config.toml
d_model = 192
activation = "squared_relu"
moe_layers = [1, 2, 3, 4, 5, 6, 7, 8, 9, 10, 11, 12]
init_std_router = 0.00733
vocab_size = 9533
optimizer = "soap_variant"
beta2 = 0.95
batch_tokens = [32768, 65536, 131072, 262144]
seq_len = 1024
steps = 7536
Below are experts of layer 9 (counted from 0) of a mixture-of-experts language model. Rows are named router (the router's row for the expert), up (a neuron's input weights, with its number), down (a neuron's output weights, with its number) and show model dimensions 0-191. Each number is 500 + 25 x the weight over its row's rms, rounded and kept within 0 to 999. Numbers have three digits each.
After each expert's rows: a language model's description of what the expert responds to; "gets" lists some tokens that make up at least twice as much of what it gets as of all text. This comes from a sample of Wikipedia text that the model never trained on. Tokens count by the router's weight.

# expert 16
router:532510512492467443517483505488522497521509533474525465514547493487464545478552507526524507509501459515478513532475505518474450534487517505519473473488454502519453519471488522462467507508450477449492507484498504502522520495483518510512521470482491533518503527542492490496469474450524495541506506494488538464454534537494495489485487474515490512509532477456484514507501518517525512511487543455536496549458476506475540499507504541515483450495470522471509533473512491491485477533526511478528489486511486510475510440504551506527493497511464488490509529462479501476468485500522509454
up4:535524496533445506520448508487502541488480515512525496559521535492490489523477497496487473530489539462476479482533484519511496513555478529517514467446509510540478457462507517492494527529520500486497502516499523486512525484480445520498486483514535555474577534554518446503495478529503514504514477481483480480491530463517496476504448514503499489508482524530488488484488520529499481522486502472534510505474472468436508493518501522517502509511475524503492517483491500495505500505506526478465479499499472490508441498519546537440521498524519493481508489533438509493514495483497511543
down4:478492509496511455504484486495540484470496498525463486479503483509497521504534497507509551484514496523496495510527450492479468536516495506448501498517501500532507591491444489491514495473499466528502506486451470502530464523508529463517478504480506515505496503491507494459547482470484566495502505509520477483474488506480496464518531516489487543522524480479484487483523492475475485478498458499467529492538473543513535468474526476489491458477505485460535438523534529524513480482475501473546517532501533487536519466501509486528483521480529510499442494471500489504507455527505546475
Description: Commas after nouns. Commas, often merged with quotes or brackets, ending a name, place or clause before and, which, but.
gets: ",", "),", "\",", ";", ")", " is"

# expert 12
router:525502511458460502509497503524494448515535516502529471519506440463487542477540535520532518532483500495464513511493490527482454512529483472529447468472488512528443509500480505466513513475498443492497514484468525502517514523493520522543512493471528527515495491537474512563464483496516484515500503496487547491478528525501521517471491513500532533515540448475506523531500520508536490504493514465545532527502463539468507470538501516497485475488462505499497513469530474510498500500519500513490494469535501539466510470461522496498492473516498483496494527490481451468496470468539492444
up0:509523463549467508496504525509498509468512531500527472514492497477555518501490458496497509495520488476476537454507489479532523510513498516522491542481493496505520494542514492507552509552506508550487493490494480514498500508470491520529537490505461528539535506521535498528483507501527522532487505451517533481469513530509514474492537504490516517540485515488484555521519463542484496475522493496502527445527515486478449526512472498505493525517511499511511521460465522530529469497504461531500493526517536438515457451442480471458492427507483513478492510512519477516474468502509509468
down0:509489489475464472505517533464493488531505462489494479460523480443509525494488503477494498492471501505523519495515487483448426489526460502500550502496478549516477510524499484453515497520458523529480489511490471527471529524493458511496477519504525493481473475507520526504468481477503493504482516502490495496518465502512534515467529498484551522468525482544509433478488542498507540528496491507507519510464500545468515470455505535475486478482512510507543522481551521489532484536480516483468512541529513491493533467542467509492541517506505517484517465521539528517512453517539469509
Description: Line breaks in infoboxes. Newlines ending infobox fields, list items and table rows, plus a few header words such as Candidate, Player, NRHP.
gets: "\n", " =", "\n ", " Candidate", "\n   ", " →"

# expert 17
router:533533484483490479514468529503474491519533500491502488499528466468493563515527503526521505500500493530430516533483514507489494511478519485480453449530491484506495480498463536448468529510480493477464511497501531480533517526466519516526510505481524501498529510491482493526485457490506454511456493513463517489475514535489526483513490510532490541511510451497489519484477528522522549518470541457522531523460493550480515479546473510518465462492477505436485527480513465508517461528485512485538467471547498491472513456500542495486498489484497487491488518480479502481483487486541494456
up4:457521468510507493512486529500472434466495487528546503514497475503506493472488494472493482465466489519460499499524520462488509509508462473458487487492480471498505514529525530484474478519486478479491502494507534542537474467550486505444505484454506464538528509467504475499503503514457483523522537487522512480487483548567491491516512508446492496522487522487534521486502505504508482491468492529511512472477483502492474538529531544527471494499488515505553501522479488485472464520507504447494480531502509499503483497494538508496468497520509467505486427472500550509505441541490444518
down4:528508496520512533483489503515547482550497553494447498517541519496496500518483489562540527501508515496561520523491537520474504511501469495505495513491519506488497529470457508488506532483530509498526476498493499528532508461500519486527536486493564510452505480508491535492526536513516503447515490508496494522435515502477496505499446504521533527480485477510504529466528465482509534481531495499586497488487519532505507472550478461490536471517543510479478529487483527480492531494511488537534471494470537496514488501530473527496478468525487514493511529444487528514518488488506474503
Description: Prepositions of time and place. Prepositions, mostly at, to, in, during, before, in biographical narrative, e.g. educated at, At 17, from the Institute.
gets: " at", " to", " in", " from", " At", " during"

# expert 4
router:489515511474451460538478499525496474506520496518490492507532451471459502502521496530546524520496505505481504524482493521431462494517506510512491469501467491551503542449478520476513527503503472458500544493473534480513537499500513515500553484476508518509465505531454516539502501465531455551486461506480555455483536537497509519483511493542503512541533454475493520480496518556531508531497542471520504494515458513476526497534495492514487491487453489461482502512550500505506506508508507501521480504527480494470535482484529485518489504533480516503528524508483492457505509488509495454
up4:486473485497524527496505515517469487476450485481513504532475491531479498505468483530459496506492507492517488527523517495450512524492498435474464458483489504542484460501545515521477474487451524519516540481508489522516498493477491544470482492474508499489484470479502550467490485497519514514497433526461529503496466435500513497481475514518510530534507505499491537490506486487494539540483494528511496469479428497453501495487513498513465495444473486443485476481510512502482492472495467488508499497447489472524500493482510473495470488480496486485536533505463548475507490489498494419
down4:493484519509500518474458502505510468517482506483486513513558505499487481572477482477500490505472515526485470501510509552506478443515523507490552503500512526530491453505531458490489486519489441450536470515461517491480471513500453492455491482516473506546525524460523511540506520504463461492501506530505490488516464450501513488492468498504474475467514501525544523500477494458458484473485481514501509493506475510493545495531534519476517495524487530507506491482509541487526506480511428490464510528477476474508499528521529452477489457506569494525515509512493489517503491513499487458
Description: Coordinates and identifiers. Degree and prime signs, digits and semicolons inside geographic coordinates, database IDs, ISBNs and chess move notation, e.g. 45.3°N, OMIM: 103735;.
gets: "°", ")", ";", "′", ".", "N"

# expert 14
router:539503474500467475537446503521492478540516530528482477519495475490501520481513521534530480489492471475433568521483552515440438512449505476528488470525519511487494520475465521492466492521456478474508517495497506502490548524461500469515540464454501523497495531495484551506457491478511467501490495498504552490472525495471508518492488494485519516523501502480500524527513525523522503526501507489519534503487501519480565516505486502513486479498464524456525517481497476482481488527523490492532471464515505527519532477470494528527500465494491526511518514481473488442446493513505488503
up0:488536521469493510510501497542498479504500539476467524530457471500506479444490525511505536525504504463492460512515507491474518532482471491521534464483546504554481463478453518503493535520475495531549497512489486489491512505494541483493481428494532555506471487489497519518483492504531504526502464513493485522499496494479463553496503517547529548526440516539506489492516496523488465510510456501492531484512467523519500535507503456526533514472460512503511491500518530477562502502489531469484486544505509492491503495517511515537543482472477530497489539506499478497539502562499494485
down0:530542527498529519509491520476507492472497522541478518552498496495554515529490528494458515460496519499533502516498459508481485483472475482554507505434483453464481541553527521472490528493472498512534521488517492519519517575485546490505473539509500518562495509479525477505508492523505521482464482486469470513514521498484472491456535533484493540527548530475520465494507482501490458508489479498537480485511518482491534542504518523480492454520483505478501509510497523501510501506509479506525492497531498520509545526527464443562485488516507448507499518510483503511504479472493495513
Description: Sentence-final periods. Periods and closing punctuation ending sentences or headings (., )., ".", ===), also the pl in airplane.
gets: ".", "==", ").", " ==", "l", "\"."

# expert 25
router:481523488461432511525466486522495482511522506529517492499536405482464532488538496512522545512464506501488501518483494504455479529510512496529454475529485497511473504481468508495513555531497465493505524477488548497519555519494513499524535511485545514518500538502463504509481509502512476566462506509465514500470532531495498470482477535503516537522493455488476540495505479517541529502479507450508486496507458509493495517519469495499497494497473468496503492478492458504493464485520504478518478455546480507495504497473503520500492519524505474514522580460480500488479486505531515484
up0:498487475521495513488504493461490489521482466515483502524483480495492508471461533533483500515503497512487538433487495498462493525495536527476470547473461537551466524513462546472492518519529422495463499453480512451458480473491483541532509486510516511482488499492507466482482488532470495495481514485499510515496532445524495535521485460511504481501467491520520506523446476521519490464521477506495495498507479512463472497509525513486502492522458504474564508527465531522501465434526505495484486510541489497458525531490475456488488511513515473501529505474507511510506497505535550495
down0:503485505508498486484549516523534488505469504510485461467512474520537486494488460548494527485509473430515510527478519461504517477561537463540527506508496526542489474495527488521507495478542504499515507503438516475475455528510508508531486468505461539463472490466546460490486465525522545489508491514515466482476556508490507549516511472488543477482494498479461467511487528519498516526486479461499482501505536507450495477518489487499513500513463528509535499513493525526505475491472469492509492473468533495521542515518506454515502476536500501493526477481534502523547452515485504497
Description: Infobox and table row starters. Dashes, pipes and brackets starting infobox or table rows, plus field labels like Binomial, Preceded, Starring, Elevation, Area.
gets: "-", "|", " |", " (", " •", ":"

# expert 1
router:504488493462464503514487513496497481512525537495521463537513464479499535497544496475531517515455469514474551491466505516432499497468525496506467458468491475522483517500485534487501509488501468462514536488490511491536515500498527537526521467466504504515492532536478508513494496491503466519507499521474531456489548522487540485491481477547490520523498478480481544485515483552524534496511533458537500503471501516498526506540509492566494482487493481505498508475511486513502516519501560494539478503552490493455515484496524490481483520510461537495536553432483483467488490504532473474
up4:491497476493507551494512518509484527496517498471502501550514461520526505500527437504527478507500527503509465526511573537517493482504498517497458472479486529508485463537481472508527538490502471447568566465513481498484500517507540498531503532515526500476480466500488505487518483488495512473502474504510518479519556489516538483487494440494506519497556464467501492508508507456500462488523528513549481470467523487544509536502499465492502489516490510483463464498490490514526506490483507497489493548558484494463464511519514477512511468540493488525490512526462480495486496500561498475
down4:495516512505523495546472513465474505500524491472516473498494467469517487502517498514499502488470553518528467502522492488502519486515502475500566494495522488505526503526514479512530477490503483536494492502498517474491518534471467450508460548469492541499469460514530475480480498507521466470548498480508508521564529469502499504514480477515489434538504506509499493513495549447486495511481492481465532493514484533511541525510504519468501452502506485528505526529517537498504574509441470475464472506515531506531530475515524484465513523478557480500483517542499544518515500477520524464
Description: List and table item separators. Pipes, dashes and semicolons that open entries in track listings, filmographies and award lists, plus words like Nominated, featuring, titled.
gets: " |", "|", "-", ";", ":", " by"

# expert 11
router:542474476490482505515467498498501504496519533536501447501521482424511528494542523547524501528480473508480531522466504526472472497495527450490513476486525496501473499482502521484494488537482460459484594510485521488489518545473505527534497512473488496512491523545466518509469516464505477494506515489460532465488488503500508524462507513512506501494522481478506541538471482496532513506513490494562479553504486523465525480536486515524450432507469508512499534467509503511484484522508523496493503452513503510511516480472509538507509467524476531492505496475479501485470508464525469467
up0:461465511525497515521458515518467487518449520525463499508488474527477480518543463496506478517491498434474526536523503474548509472498530534432525498548454485478479533453485501545486478464499469461485488497482499483539481487482516505487481444485471504518514482521528495454505497522516484491540507487516477507493544480486504475509497488491532515468466491515478492510501507504480488498468514519501524492523459511511515483489497508505463505457439506478510438459541471466500498531491472513533493493526508478539496533512484489477548497492524491535495495520486464505499502522461470465
down0:513482498555459494504507487514507478498503491482547504535523446552499509524483480477537514503475480445466504524521514463530507480540507529489473525498462473500525487505557486528509516508556446516492500539450520499493458487507493528552495508519491501486494513532526442529490522525550494499488547487493497503500512471511493478466514468519512502517536468478476467473523504514525489461492478494499460514506511459517512492509501503499495441483485485509468465504463545488480489498522488480516458482527462511536509478483479478511492533478506477491518462487475483533537495464505536550
Description: Section headings and line breaks. Line breaks and the == markers opening section headings after a blank line, e.g. ==Reception==, ==Track listing==, plus table row starts.
gets: "\n", "==", "===", "====", "SA", "TC"

# expert 2
router:515499492490474496507480530516510510544521506514528497475541458513475543492503529518520504484484477528473513529482496530485454492496541510471493489530500463522462530474480528455495520482472494474448517476512517486512539516471487497529519440478508555548492531518461517536471465475524473502446492461484530492488507531451496472453476501516503538528502482473518544525466521516520475525461504483513494521501454487485509491529493511522468482454480488477487519495502456489484447524507523482514502466503455547515494499473535501534503472494507500489518550480497483466491499508512504457
up0:502503524502486452525509516528508557526512506493512483484511499536479515512468511483493467462474460535510505475528522509487496505457504555496494537531501477527468511531506518536517528512469499537474531514499466487508477465529525502506507507504505531485445546530496510492482433523537516491485506482451456492481479517510512516450485491528464522503494517524527472496476492529459481491449539502540473525466474484522513499462519531522528509493472509553501466534499487482537488509473504516481521502521510439523525543528478467457497496488500489496457533513514488464523540527514508515
down0:475478486477500511456521506505504490464505472507503475474496458455483465517484455468479485438456542492524468489517506500503509504515524521517492513493505473517488497513523468492479512478500522508493462499525508455478477488534497469491411479525529476487493503476448455450500525502518528483524453509512510487488496507493509468544499467531506491487485464475523506505534494512493495457442495466525479481509495512489511492487503517497483525535503525494476479521462484503522511504478512467470509505524466475490515491522524495511505473467488485532492544536538449468549517474537541569
Description: Capitalized name-start pieces. Opening word pieces of proper names after of, the, in, at, such as St, C, Card(ozo), Din(amo), or trib(es).
gets: " C", " St", " D", " P", " R", " B"

# expert 30
router:523491492500483437513484505484503504515542514494512500571509491471500516463523527538519537529502477468491496496470535532469493511496516494548461491494470471478483511479459540499482520485488486481486523476514556467487544487482563500510504496486504543517489514520470501491453445457526505527499470471472519471459516513494528451488466472499522501514490495458468532475462487541543511518491506484515508524481497524454518480491496509506474475480478530481521523490526464498483491524529501460503484491524500490451470455465524482523479517519506526477521508511467487474452486461497498469
up4:522479540499469505491472462467479497540487528540517484509544502522491488491525507548485473501535493487525520486551534471477484470487525509541462533516555471548490534527499469515534487525535484441466488474514496485522516466464556501483493535498522471478494509469479489469483491502495478524530495470518477514491529484484452478503525469495521523524510492503529515515509465532477514537475515506487555513499503563452510552519481520496519517523498440496494497516489514520523506479505499513483514497513470483509493454520462502504424537475506499501519520521520515497505513477510513484
down4:490502523514503489527466495480519490505463495481490501537471510508518464523493470505476524509481507474540528537478519477484482495505509520493475504472481456477521467532489499522550491497485513493466535488572522530475509517527577466493504508497548541535518503494501529446495466487477517566466489477444507489468515497468511522508514505467515534493544518496479497504495490484501535521500507561499501477505486565538464480518497525504533538465487513492497488493487527485488523478512479540492485519498532544486444496476488502494506458496490488530483477496469500464498548482537529515
Description: Linking adverbs and connectives. Connectives and adverbs linking phrases or examples, such as such (as), well, rather, together, both, plus -ically adverb endings.
gets: " such", " well", "ly", " and", " of", " also"